config.yaml
router_score: "sigmoid"
qk_norm: false
warmup_steps: 503
Below are experts of layer 17 (counted from 0) of a mixture-of-experts language model. Rows are named router (the router's row for the expert), down (a neuron's output weights, with its number) and show model dimensions 256-319. Each number is 500 + 25 x the weight over its row's rms, rounded and kept within 0 to 999. Numbers have three digits each.
After each expert's rows: "raises" lists some tokens whose logits its average output raises strongly, later layers aside. This comes from a sample of Wikipedia text that the model never trained on.

# expert 11
router:477452476490465467508547489487492500514473509476463527515522500457522495458507523543530465508474534506456491519528512511494546500495445542470510466470506521526548486491484532474525462459509504
down0:515502516511528521490510456481462509500520457508506497462521528531505548510462473472508480519540500491484515553459494497470514459479477467471511535512497461464491529523560503492473515495483496
down1:458516479474491523497474480490479481512479467469526477517500517488487491449488500485487504545478483492516488508532518542534506506483492494509497491493522502521525482486487478516500545527542445
down2:473479516454504496475540513477488497485482496502508459515541498504451501460481459494503486545508515508471502521498476502449532502543523538442541521519470497492502507515546477503514481497533516
down3:456513487506472502492505479494541531468493510507507507482503514556481508517496553507496548470532533480489542521468489470492513485476471529536508541498505487496491454478491504492552526541479494
down4:494492480501527514544544478487490487501499503532499514508507516538502455496485484498506511504522489472520495519472533500482473490540504510486463495500488523484495491510463496504452520528476527
down5:528512504506527455482472519497470488501539507471544519439566482504493508500486459490522532480477510485502472460482455518478523539489481486469506511497495513525522472468523529480508524507495524
down6:518479505517512496504483505517499505533467506506503487521486467489495574507508502491468496458486470550515465510476523464511542514504504518528514499491503523496498495535472485436475522442503469
down7:469531491451464496504533501517493542466512521510499544516514523492542503481556532490546502506509522484527516506465520488485503513467487553472475475462510506476479536519480471519496494515515443
down8:475502481510526496494447446519495491460489464498485485492460476542495503532494536491454500517482468549510526526439488479513491471456452469511528519539528503469515494494456490462492474502507498
down9:469497495469511526522514447508501503450517455482518440459471523504461537509531495517466484508461499438489483519510485508527444492478522528484475436527527493497503506504556499507515512496492506
down10:489495484513503472506494507459519490471504523543480531520510520491486556472507507518505508507538523541494499517498501486525528493501529492518503503512472514478479498555514522506537495497517477
down11:509505432508564497467489484507461512502512489443510505518531472524495511493469483486484491487517515539487498490499478498507475481497489541446474523521496501498533495486558496543522497515515497
down12:494523519483529497490547533460515510473513507524493516431475526485435510498491507509504527461483522469500508541502480488476466524462511530519504493483499500468466493494459552560508546515529502
down13:417514527465542504509491504482517534541507485493524474460482493509544546514505498499534519482502486562489511500509470437545498509539484522458474481534472489507513477490508509509511507470498503
down14:461479472498511502503489528462505474502507496526526498489496495499492505474500480521479525498491502519461483474530503494507523523505530486513512481479504527492507542523516477480518568541548443
down15:486505506506500516488480480490553533506519511505476472537498504481484480550463487471461505519485520475504504539479462511472492516486459500469520468529507511511531499521489525536499511468478483
down16:523504511527483537497496530494500515481494514525537495499487508490478467482519500498494480513534470491541509532476491486490485515492482473456490503509458528490463463523528467528501492480479506
down17:493518509468519529496511499517475507450504536525488461527516515495444524517499516499489532499505487553478449518546494498525509486501485474516535504498489539475512519484473483484557500525517457
down18:525531494465503504497465496488491489517489476492448489544492481505526458527442550542523489483448515523499476484510549537496499543454466469510472564506521489507458527549502550481516540467469524
down19:478520463512505511579504501473513470545505473514490510492486447523513448459539518527522497518507479484511486482513483496483512543510491497478456497566514496506516489540510507519496466485500521
down20:513496535479502458509507491488502499497508491471529497528538499518473518499529503491472510498491535503522483477501546466500488514530522543498527507494523488522519529475488522507479502495480448
down21:512465517460486471478493512502541550482488517524484503520457495491484513499489488508507457471500518505492526560521483516544486517523503454460489456526496503497441521521487513493504510506536526
down22:472486526463490475494500515451551503489514501508518506489515499520514506492513521503461511455460535499494455495569489509498580499492504464495523509505473485488493487535561488511501487473502452
down23:492494451489527482503539532525463486505526506478522529533491493542480484532516467529480471498487515543470529512472482517504530515456475495496567491477512530476470513530465495462505495508560488
down24:507478524525500498484520498457481509493503516480504540499488508483511483507505481426507492486490476549442519519516526513485482509476502546505478502495493496509492503502498524517504466527509492
down25:492443516483468506460505487492503477485519484523535496486459521492482512529512471512519504458540508463465440520504512528437519566462493487495520500485517522543511489514470482497499515530499489
down26:461514503471511495523486498458483488506556531494453494463485489503473515452504575516486485460511475509491527442484486528486505509524509506510538483487530501464533484512551505484510502486530540
down27:492477503482471491493560495484527547481453509450499567524536535482507502483530486491508478524490541488529476473531514484465512490506493518474515516464521518495501512534518503530489506498483482
down28:443490477492489520534494431497526505477520506482492491466512486491456477503565457510526501490492496503499483476537509523510476497515500465471522492496492497523541514457501528511477533470442444
down29:473513506466520493501525500503493502507501486505478518480496493465517503489477461539480495504502495505499472508480454437538526506542539483493510508517534488501541519575482491473505492500542530
down30:495514491495501506540500456506567542512481502497487513525490551516510466498486516516478492521526496514520520512474481481534481488471501466494471555463519507486505445471485495521481505526507528
down31:499524493532495490493492509496525510519492488518520500482488560490494522508484491523531494468525528446504488517492499473508508560483513494468506520510472478504518491487519530510509518462486482
raises: " S", "-", " and", " B", "'", " F"

# expert 14
router:493490457510520512473537510553517469472487472520465533492456532500469465490501509515490487538511511516457508504448537518500517476506496515454471473495528547508527485527499485494550465518516487
down5:463522522496515493508494542499443536523509521494460502468518488459475507443505554524484507535498541514517541531482475470485532493525470483523458503513488494483526499444484436477452527504497510
down6:499480486502456504549455485469517472496469462555527482468498536511504490481475535436505462502461480509508501512517479577470509479512490518514470483506471538475473493489510518456496519483495526
down7:457454481507479516528499499487497477491459508501501533469482485490548586516522473474454499529509505504504499550504532469509455486483497471525523479490497519516465510503477528520491517482509488
down8:530537499490515492459484489420461459506507481501530483521523484451470492495479477503504490496512543496507511519561509514548486468499530516473511502493485473492503501523498471489460512521490506
down9:517518502471498510443512480469491441476513431509485516511516488498508482530509527499484522498510522469522502521502498511481560493453499478478524496534473479474547526482510474494489507535504539
down10:518486520482506505479510470519466493519518535491523483490477513518529504547463514522472452486513496453508525547525532492502458502493521548507512454495496509520505490481510496438515501517498505
down11:504515519505536487470483534487500488477525524492495496464479480511512524517516478527444501499500494528504468488501481519517503526512505500517464446499544480506523460534521508496495449489483510
down12:475464487522498495496530468511501501547513541522513491544485509509495468472475535517472510529464505494479529542526491528504480527505478444528515463523466474472536503466496480487505498514501486
down13:523486497506507528477496473481532515513497443447573473485488445483501482544484497526484504534501472552543525510527470504490532510483501494526523512521458521492466467474501506505497506520494439
down14:537524517484492496522513489529514496507514517461523469501516522506496474505473502523469503487483468490501510505535485496518460514490536505497498494525514503481464484464525547520532468534494519
down15:505523481495495546518507458500489489491465477546485440522511481552469474546515517492499492465473459462527517536487473450487514513518468466504471482540516522516487552503489504490495468512498464
down16:505489501495499521463483523490467485488487522502476532480508515481518513542490509481523491491513442493504499523495450509508504553478523539538502510492533471514515497509543521468462497478500513
down17:494496467513484496536508493477500494508473490501493513449482559465487487491468494499467506540455475513514511472481481522533540491451480546514482477502489489471519464535516506517530515523523481
down18:520468470452523494523476446501502492509499507480486497496544495521522541479497510526467441523529531457485553536473474475502502471521484474478511502484500497507531501482496546511486516499498499
down19:490501532526504498541454494512515489510511493445480449459481470517500493502508478525541514484536513525480513527536466526485452490487494458521507515520555546533497502515489494500491526507498498
down20:501540493495518498461479514470491463509467517438491488535478549461485488498459505523481515448524492508494489491570507544511489523510486468534467507497535527521496489466408499478541501493535513
down21:479539489470490507472526463504473506487501456487444504513519521510450484513492488532500496482540500505512477435478470482500538467513491539511482535548536514496472519522471513542536525472456476
down22:483501505501502520478511541497506448512535498537492467548508514492483467499514530547532496490502515515484504467506452511501523494515512483484520479521531483490505489496494542453460500465517449
down23:519465519496476494463502491505482541516484515499489528470470532518533514491513530502567535469469500513474477522540516499493493501486500449501495515513487514484529513482543457485501504458516524
down24:505521495477470515456492505450469501518469484500481497480471488494509533545492465494463458504524451505509511513488512442516497502459533538513492509478467488490492524460489499547538532524506483
down25:516491486463459456526545465520532507474511509566468490505504476438493507545479520463526492475515469502520520499494503512507475500526486514474476506479512531474471496472462537494457490487472524
down26:528482483474511521513496493502517521516535496479513505492533488517503545466521474484507517546477464510497511553498512490491474466517471524489499504463461512467515512500454542502516499509480501
down27:549449548526540475491523470454490455491466470530498466512508478480474529504475505489541459530479489522467481528535498501514488513477522509501492511528501513520505516486507501471526451503514523
down28:461461470506561482512507491491521540501464483518512506496523508479469514495502541472508532535494498528497536500511481494482511527468445524500532468486512456537508483534444507505516542476459497
down29:446532493545490499481478496474509496499437461509508491484501534443507487468469507513490519520497487498542508517485464507486503511509514521501477534536515474453517497497487482480516515517491452
down30:511504520503535454497503520470483513477479470486547521501497501525528493529489487519481499457494510505486492527493518522511482483515512517498482503491499445503518465533542501482509551440543504
down31:533474503517510503504473510528544435525509510496513511507492514476530500510514506479474490450515511458462464475506509523518489526487507474540510476478511467555466460505481455526574536482506508
down32:532450538498499542537507476492486501529504484521462495515509525524514502471477544499512474535529527495517495504449512514501493498491508464498519450468491513457515472507514495528502487463454519
down33:501468504543510521474525556523516508483483534512508502496488484473515551517515462503459490476476571520442526471484461480498503515467486482489429504536486470533504472506505498529503530492462513
down34:489502512517510523462520522502466463465445462500490472471508501482492530480508522503427485515458524500503434492476500473529496550472550534496490486516477529486491523534504473537497472497512552
down35:483493520512497511477552469524495519501479471486504525508488498472508511526460530492503501527485502495480535506542534492537501546513520465500542493530489507466481552489490479517517492423521494
down36:499492502521529480490488495525521512499473479465504461440523504466510517545522510526503501517496521550526513504506549442530558526475471492462499463539484481480527494515513514450514487507476495
raises: " and", ",", " in"

# expert 2
router:484513490487506482455486456532503489502470510522461509473499513458457493498483468529538450502497491506508534474492528509483494479505514502471448486463513486512513506492497470501551459495509484
down0:501512515509508533543560508495524524487525476490468490466465512532517481470477494555475511497521464488499472500523512489499503469514498507476510504526522498586482495481506495465505527512501498
down1:467516506496513463515540534480492501477513482492498489532513506520467494519527484529490487516518498516511497476486539520492482526518501464501483495506452512540518543485518517486526497463507473
down2:479482508488515530468499502506494506461498470539475506509468513509507524532488489507502498520516482507501482491525498519506506524453522530518473511499478516505476483520496481473501516478478513
down3:461516537490444485484485458485511512463456521514470448505484497502506515531491496503513462477505481488503512492514507493509480477509490501499485509504545531483469518494502547520478498488524506
down4:513489516476462486491499473488494502517472515503489484475503480484537477490516557520488525500500506510518480487546520549476459487506465509498506477519508511486511484515470486500506503496508516
down5:493508510495509510521479501511483504487458487486496444488498489534492521462501535532462508503504547513497512475550534496519489505463477491452478497518479471461488512532470531478538474506481515
down6:487469497543471504529509520496481488469516499517477528491482497511487501511499478508500473441525512526495533490514502508471486492492514504504527479543488488501492487497498547486491463486475521
down7:451504475523483527506526509527454512542497505497543533537540501499512541577501525540508505483479478482496457508496496513513503493487497490475547476441475499533516462452508520514491475501474500
down8:447489516508502505511484532506525494515536517492499495466496513501486452451478476524502476550515463492511473550527522498479479505502498478515521572526514513485465505522515524493514534547495493
down9:536447478522483538538516516492508497475492485522510511494484471476516522527502476521525522514508497436565484519503495475512493508552486527498508489516539527507513524503526549471536508484484494
down10:520520465488520505502511457472507497513506498487527504485502488491475529532478533508486485516517474522542527466510480491517543520474502505474530514569471475477491505503532496494532510517483505
down11:492546530514486533463490500496520496487504504489455495532503541504518498483523515486483484562516486489512558544503503493517464469465480508502467461478536500525513484507477504502497496449512471
down12:480495511505490509501508522512516494490502511494480495488495533477497517512525468496516511512512488528480468478535474466489499508529500454485531491500474485499507480539485465475472493520521480
down13:510474477502486515472522497500519460465486523490470526470507516522515499467489508505502521515514516451513473493507502512475507501529512524543515485522510535522503512498509511498527489520483540
down14:527518502534519498524524512491511492502507513556540508554486488565529488534444486507483532477516470491519501504542508477485558524502493474521474496498497523503520512494518495540532517489458500
down15:494437497461475505471479475497499489500513480503484461522485518471480482510497512468518478550491480509547486488538543515522505482513495493493533516501512483537499465488466521467544480483439507
down16:549516475505463507491520514511479510498507523537490474488536525502486533533543508497479486478503501520513476530516487474554483538490542533541511503488504518528511460486453484520439477473500505
down17:505544523528498481483489456487488485554475500536546515501526551480514536431500506485512505498474481536490528470490462574456499506453517505508469512508458498533530452525505495516514494514499501
down18:536472522516495477510505528504537488483479531495535552513501468491507519453521491462480493521469493495515474525469492447488492446496502509525503496484484478436490503500522518513497504504467522
down19:518512492496535498508485494504490486492494519493469408483522522524488498491479555461481487500527524532498460520504514511540493522510468436515503476509509534532452474498494496481498494502497485
down20:525517526529494487521501539481535512503494481538515481523505471474523510526517532515530478548543465539507538528541510479505487499510479509470492535512529495503496461493496509541468492473513453
down21:510539523479544496522488502547534518473459477508471463496498467510485480494492526480520493553489528481514534544488475532502469521506521454476524482507510516467524498497496491481511492477487506
down22:537498533488517491497522512495484494494486503514478521481526475510467453488468484499519519480511491457486511505498481480482497495515558467538467482439500483461506517533496521528519515481525477
down23:519505499533509464548493461496530491484502496480460489519496527518474513515493539463554470537518538496500546480511492505464449517504461492518494478469489498480485479482506540507505542504504499
down24:505518499509503525460477493512501481483553511490474459478479511490438487504477529525508462511504499501521467488486499495540512485520468485506514523515502541494468481495454488446486473501501572
down25:500510500560583516449528509531514511482494501510479458499503485466476472458471517539518486508476504468487516509514526496504448512508515505472464522511492493512511477486529513488481522493492499
down26:467460438509516539494508516466521480525493499506492517455533504528478518510489487526477525500494523501513486515474522485513516516509451440478525487455481546513570495533502472500498470505489494
down27:482468516495499493521503513473478504510459479500469514485491537517506469483455503526523453498496534497517505546509484484513529493490508541474535466525503514514500497497505548500485483446497459
down28:511477482490483491523486474469526511506494485476510504509516511486502563524499476463548447508496527496505506463533483483462495491471472521532511518471491526473447499484513577537480511513503510
down29:498508479447541501522509534513503513526520502515512518524505508535512477499480530488470498475466514502503500453514502509478527506516527494487511513511500537506525522485495520525470513461512479
down30:541516506510511521460485520568516545542485531454495462473502495509527494507494528509546494462487470521493506527521478510453500479501491506502466479499496501442497449479474493525485507512495520
down31:486500495507524525479456494494522491486503501460504505486503494490510505499520496502517502523484446481496499492512504500500463533495515499512504483517480503484518488480520464524539499508524497
raises: ",", " of", " (", "-"

# expert 4
router:523553492514514501535530482471482497432534550466475530466497472519448485482496484559502484490518519527469523490505559495478480481497506521503487477471452497559544515471500534470512490479497505
down5:474488495472511479532499512535520474542487484553534477488516464509501495478533464504522532522501509468511540451525478521513500482510514501494507445497496562484446502489483496491530501484480500
down6:515522475528505462506519527503463512493505470515477480477485514485507548496487522495477479487539484515510511539542503517522453475521491540513504474439494465496520486514525531457513483544461545
down7:513494455522454513528506496456511463502488505500519527503521498467489467520496462471500524503550490533509501532489524493494476484500509504512541493510499504519498453497494490487471535525480525
down8:488493497528518506488472479529456575497484472537515538547448497516498521510515496486495482533501512491521513476527523508478485475505455510498519467514498502477537498463556505465498477496501490
down9:510513493472561487469475481502475543518481448515505506489490508497514467524473508506511516493473466511511505540542534519492465534508471482493502484517460548548516478520521477499489524478473526
down10:482512505501537499485494502519452533499518487493508494503510490516462485495497503527498496467488461486481485510498484499513486522494510434482487482494486482497509441491514523502520485552517559
down11:479548492479500460494514500491541502485510482526545498530467483476465502514496468494503489498487507500509527515521511490495482435499462471487539575530519440486503488526518488500505546516526475
down12:457517508473468521504484501466474458507500515468518510486482493506462519472498478479521482499490538530508506541511504509512497531490523504514516522501467486520455512497462527510487500525523518
down13:469459516527497470518490504458489498484513499487498529473482478514481502509485467473484479510469489485511454458497461485496496518482476521489471505513499508500533517495503517497511500505501488
down14:453536481492509524482512505499473511514490536491471487485523471518478493515499526508517488508480528478490515513467522549461491491493524487488496481442481532462458498458514473497526491509519499
down15:460492455530494457513491504458464508459505490505500509461472504510479505487519492546449480437504466502503452502514452483529487515452487474441518509481546493471520555551505513500521459514489535
down16:458472514481520492520491539531499509475559441457488528490444469524496484486492488464505484466520505509485540492521506488481492533518525450551526493435519492508522522482522542503529509519530514
down17:485505495503503479520502502469494498491537499456493475535511498514526502496498494460476497520500513523506497482507481526478469493513473535477498493533499520495500518493506524498536465506518547
down18:495518493510547484503486521522481442494515485529481483543488496517499503484517498515497535456485497514510506554529504493508514530485519440505526524482473518483469483549531467507497480521507489
down19:484479535538483512501521526517481503514529461511550488543533520491478503503484519516512478517493491523516521478489501512474531472504514486474504523527460502482497497487551531529483526531485549
down20:507501507513498514507490537473468518475500517512486473548493477512512487490508548518546498496498512537497500520531440515524516471514511491494511462471490462471530493489518482483509513489529516
down21:509513470472494492467506488497515537496461493539503541518510451525569508532511487474504525519540481478489507498513502466496482435493507545497516466485489479496550479511542489503464498470519522
down22:507485474477498490513489526490504434492519525540516535466515510444450489493495524469460511499543493497518503463489484541528434501508498484520519485537501537489515511505442484514469505494472508
down23:488486521504456495519522486475518484507485558486502498490530513533493523506516471487487504486499522485540429464473516526521512487512487542467494515533477493479449518484498532489480476480454507
down24:540498498490499516509437495494505540504477461512471498502495504513521506535469541491487464483498507495461523506496512512477511492446488469506530479511483505485541505511510498487469488509473552
down25:482484537494449467523518473513537457482461471487521521492520447496517482492501474483517493489483559493461481537524490539492552470537509495533500500447510485505488480526464553511497504482489514
down26:457520493512486510461511510479505505511535480446496501528480528489515514501489503514541525509563524482500494481545473496535500520521503474514534522542519475496484453489452487525476514514480489
down27:472488505492524517480465470482513522517507457484504466510493511509505486478516518489534443523497510519503505494514513520507535500522491489492503537504473511528482491522534457482535496539578502
down28:474481502460469511517539508489464477510517535484525509461479481491515483518474469474457498476479512504479439469458479494511514539470540540491484511541488522473510518513448547526521484485568446
down29:501501468509505536501485533472470530519526435497487510517473498503476532503486522505463449509514462511504488540531493526523505461475474508486540542520442512484487496468509493514466473513532498
down30:535533519535515497485494519507518497512464534504522479483521481523508509465539466490481509486509508451502480501490499535522556498542537510500497507473505480521540510509512485515526488466468476
down31:457540494499490542497441469533536506465474508527541511540528521460505450490492523488504501504522506531506531487486494497448521487489472460491477503543454464508488522508538490507480523505509560
down32:467532503498483512485485516514499525495473524507472482530492529511496518508514538493504458511482520551504470524501516479457512518496544519511480505509493495524463445526483466477494509512478494
down33:463470480504514477533510529519506496503546480489490485482445511479527474506491499501492487500530528504501521437576485476508485517511511495503498483463519500516476520493529527490546537499518505
down34:486526492547534542516461508494491477493488474532477519474519518489519482506506517458505534515486524478511436484537476534485515510499515524509440467499485514466523443508476459504501530503498469
down35:537523470508525453469518493495510504522508478481503528446509498539512486511500478474461484479460484483484475495522490519530487481490516497461468489469507491502496502456530492501511476523461488
down36:495468497469528491481480492510511502521468472481485531515532510510509468501474512500483525524474479488481503491519494551519506525519476488501511520517466525517504506469458476508481481469515508
raises: "\n", " L", " S"

# expert 9
router:521498508488544503485491487473503550500458532541466519518463506496464517480541529485532466524525541485445548495526527521512469482465505501470506533526513536515534500508502487488484526448452527
down5:483521525492478462517487517498486463520492486522519464510459538478459508495485546503471520473517497487526467541538490539496505485514496498559455556452481522498486446489446507532541473493458482
down6:499475529492491502432512503489493542526508514486503460514486509516556463502524504481485452543538500506549471511516503524554484496492505513540478513506498517516469482490480483563523543493518574
down7:476519480552524537522497491536464513498461500524505507484478519473495476497512463491509484456473519531525468516497522499512524512521469481492498533503493539493510505448500519508525490476442515
down8:454504524526460488472488527500465545470544528471541509485474505526488532500498452503507529500503498550529520498487503490522520492505454457512512511481510485512441470539490476545502501465541521
down9:480519494536522486465506536526521529506537507463476509498520530499529581532472503435459514475495474512481519444515508488518487505507452473455501440523492521508495493471467506482428510492482467
down10:507467470459460517487468451486492480507500454471545519499456483454483490485480535497512506538521468518474508495537460514495469499498537493482504463485542503497479523517527500511509494512534479
down11:496499497502502514511438510558514559528492509480488513484520518507423503493478510488544495491487481484531542511472483505557457483539517508515470511463500521470535496492482499514503472517468516
down12:513470511504509469504547506528489531550501470482497519444500497496531533455502503498530518474543483509490477512467535514510522546507504532494498457533483463482512458507520461528519467493518520
down13:505496447509480495475495525500506497523471453482512478507497491516490491484538526511498498506484539481511515472508536484513501518504530492540493509466521550496512494516536577537514475492527496
down14:495478515516522475485516469478472540509537502467478490503465470522480507506470491527495534481466524503504500468531457500498497485489485518462517474495556457517484546472475503542499539485505502
down15:544475498454521526473485525491481480515510420484480518489489501498500498468479473519511508467491500492522522502508490487505501482470510505508520512520526478467481506494488484515543545552483511
down16:511472506491513509525520509489464511495506499512515514518532499505524507544476524515498461527513514505463503531511491475495447516516526508479494477510509461493536487480480541513468522504474415
down17:556526509493518478530489513472486518478463551500460501460480476496478509499527508479503505509500495455516499491521538490471484504522523433526537507497505486511498506500530484510534490487526503
down18:510536533535504521515467526475481496486498493496467496540494503479478518496480487528457481479419478485514505492518502473514522476547496515505490503469525559530535490492543494489505522511503475
down19:501516506508457489441517536507502462537529534491496503505486510486520506493466515497511485496533489492537511520493486508530467463537493518479462472502500495503502475511466490469489505535495454
down20:526483500532485510443531491485523507485511484467566460480449493486561527536507466520465492464527484511470519535580503513486507499487521487514491485525497489499468509466517465489506516557509472
down21:477491501488508492496504477503498485481504475518518459480526502523471496497483502530453465523469478474489479504499504516466496482484486515465524492488495507483523436444528496515525534492478498
down22:500488541483507473538537497532470514506460472455479483526469502482530496491487506487522536448487472496514498542488508504494521541525542469521532487497522493495488479510485509509468486490491513
down23:515525467495468501461536525486480547483507448504496539474567526511506551453536465500478545462499473473502450488504499482454499503491453512447497507488507487520493483464482486535458501512549467
down24:475478528529499514536509489483475528505544482473501493475493513512516493503515486501485513493512484476501489502496484514488492564504534501454463473476495490479531490492548493493465497504498490
down25:488509511486480497473498479483450511519481501513496460536531478522498461477534530480519509517512532484510488524531477495489529524464476556503506500476501531461493520501474484510459513495520493
down26:506476509566518507516528546553456459482512558511491563529501443527525531533476470484506501467509532515516509502472514453497520498491501541479517497512526503475508483469465552465490545498497480
down27:498474509514516516493474482540453507537513481513514458491503518498477553551537515479529456509506515507511482522522514499419527472493471515564506520513458505485446478486496487523497475538491518
down28:490542489515502557501474475558509513482494478527477467483431484504540541481553503500448459515502504505465512514525568486499514486528542503537486532497490506497479496520560469484482504530488525
down29:515465477491572523483519529520517526497499493478522502472508511520496485492518467519521536493495528489521500518474544504500503492499478478525445494506546470510494510498462468484482488434531459
down30:520520527511531465450490538513533496518462509530470528470480516500510475505458512498455489523541502504510514535494499477497472506446515485476485482500477479486516521515513485539471541488478464
down31:483503436478505499503545516416530504532481502472537488475530489520500501492528489506491515524526466502491475459520558479440512515533490556479501508478508499487509539532522469523481461479481512
down32:467496497506447545518506476523541466501520457507517500508488476439490473507507521524502478475511511508523523503510471484487564500532474479474498494530501514484491480499512530486537482530485499
down33:480512517481512492498494500568485521478544515481475497488489456483475500499482493496480468465476509468481467473499489469479512486495512471519443493498489501534505551515551444470483501466490494
down34:480492521527496548546510470493515492511503458517522481480473470530469521550492492498516525462516486502506501522473494503458559527486501536495509503521513498584468489538487510513541472476525498
down35:473514520490481486476511509500511495544531478473508476484510486466508568480476530505464525472485499524529512491507475499441474475501508521487511487511510498471493492506483480528463481510513480
down36:495497542544503477492524496520499509489498538494517487503513499495505494484502509502548513528507484566519514524492475498502495523507491516496514519464508497500496510548523509497523525499497549
raises: "ag", "+", "."

# expert 6
router:515476479517494502492509445542475528482475507493471536471508483480483544501517519509518440526518553481474495503495472535501507481510505479494496498499520513468530533487495526468511458495468505
down0:480484533489515478530565510474482508497528541509521507490494443522483517509479443479523478536475489487495506508467501462511477461501536474517465487456518498488551514541511517503458519517483505
down1:465512536468518475491547507473498514484549475481501473528506524521483521484521490516510509515478463473457462473484541507503503525507531515487498512501508551500494478518512498481511494506454512
down2:493495540533504513498519510490508501566495454470442505528490508509459507519465476496495520499473506468514509525493504447528464502487535477492519485529510479483541484503502503460540457484553503
down3:515515488498558520485528476510566489457493475569527505511466481522456523460494501527475508516473501504514475485422454517500464464481458536470497542498536530518507505458516524497528490503470459
down4:492465546523457508495449519532488479535466487486496485499539523471527492514512509488485506517492537477525473486513554511472517480484504546527443534480487496508479484502489499494536479508468447
down5:467497515487491501499473524492496548515487458476530491455507484475485476465518479507472525536503479492475474534509491491492529508520538486486442534499473467496538479523535495501500499492487507
down6:522503434506498493555496491496509521427451494553485476468489494543475469441455515505512532504512558501553469480479503492480524505503478541530467468545491494551503537526489522477480498503463517
down7:508505499502480492500517516497505505509516463539506540475500466520544490525522508466473541492508496502521506505467500517472546489479468542468485488530489505473460500494509498491523533512509473
down8:509507520499477485464496540515490524513509488530501472489490520520490472514481520493473509481533507503557465468498522481493481502460478512512503528459492512498458505499461522482511482495511523
down9:502498498482461519471510490494461451496516534511507495513558520491471468480501510497529520448531482512503513515503491503496490452502502495509512528495520516524525567486485486510497510511480497
down10:509490529508498499510501476484517481528528452453449447499485536505471512487482518501538511531515495487541533506509528536490494543517507520506505489482482536488507503509521485514506488513517503
down11:513479550484465494540488522477526525470517471523490521493526544541494490542512490516512526478496517550464478519458481513507481516465497482456535453451488481557502482515489493481483500524501491
down12:462519476524513472476522546518499516488511454483493506510507507509525474487526492501503471498475516536509461528478520498517487524479531512471492502534486503519531501501553534512538476525533512
down13:479486504439512504474476536486495509496487531470520501504523543476539477503478534461504514534464512508539499480501511485551445500493493516506566456483512481503503519461474525520524481496515462
down14:478494484465528526524473507515522502473499530492451486508460511497471518500473495462514487500497515484508480512475531459529499495497485489503489482489490507490538502518542477502494493508450536
down15:520511529522474517491509502514482473524497535505493511525520509496506465517528463527449482481537465485483542544512480469523485502501546474565502509536529505576529533508503463487497467510476546
down16:499522530567489477504470467488540460558509531522514499503522483491519500510463530472508509506498510514491468478513504468505511499531528493496527509491515466500519540501404554493462517507501483
down17:524474472517522522487470532446472472460478501445491525499476487511507507517474502486509452520504477497524497519477492491498498504520501498530513459513514481482500520426533535520463489477520493
down18:478521536514494509503470481459485532458479473491563515479511519474472511513473519507480514500481475517515466470485498481532528489443496459518474555535445494497529528515504451491510524530526499
down19:497501472497519446528536479502481460542532512475472484491542520447455535490548519481470464551492501497481511453511534500500453527500525443568480491484485473515528474508519494510527499504513477
down20:477508487476472503474487464510498502540477486491517481469497499469447532490501495504474518478514460505503491484499534474496536445503502514521490482509527527520470488461492504471530495543498510
down21:513561516519515483507489509552462499521480476500535505457517500475490551512500485537504500446486511519463510452506454508523493515500467575486520474489471537510483490461511508493529527502453517
down22:476494465472515480478479521508472497505501532584524541466503508515491498508493519472531500505497445527444496553497495519481485514500507473509498546519463478525504492426511497500443516534518456
down23:498520483508534511498493511503513485451474508486456471510534494512531508510485503513494482546506496476512507473530499519492505502494496517480488512468481454479543491513506523513481499507477482
down24:469472509512511530466544530480476435465527513478514504455520513512451504489493515491469487472540500508495501499519491488458522481486505517529491474461520522505497480493523547419482469535494521
down25:481465468494548481467498538521521494484503501499486516510557465485515484490465518493443468519549521511505520478526523522490447456526489486517446477522486504462513510515492487541486514534498469
down26:496493446527516438505493527495525528488505499508517491486535496511516548550471495431521547482519487472420532511525510483479471507489477486479522469495460483489510490515514524483482455525524546
down27:513475497488543513513515503483547452515501475521467518492535500489468503547487487476499512534532471501502494515452475475467500507501539517492508529499540461449520491498499458506493508442494512
down28:513524508463461482494458483520508506524494492520477511500514494497458497508500528475495529490500472493517520490504488478498475501451493547495462497470448484503499461454491543542507508500516491
down29:524478508509513464528496545479475496489519497486484483468442520479517549487454488484527505452500456530509465490497502498501523454459494521466520496537493488519501485498523451517530495483497540
down30:437458522459551510474524532474488484438474480535499505492453475536479497443508515495455493545485501482540517545462526495498513505544496515503523483500484500473532473525498502555510508518521525
down31:501538489508523497500470537537508499519496474509482488499474507502487532535453501524490485557532511529465445480502476494486481513521504489539506544522516501507532437488538489498478499460510460
raises: "ry", ".", "al", "ly"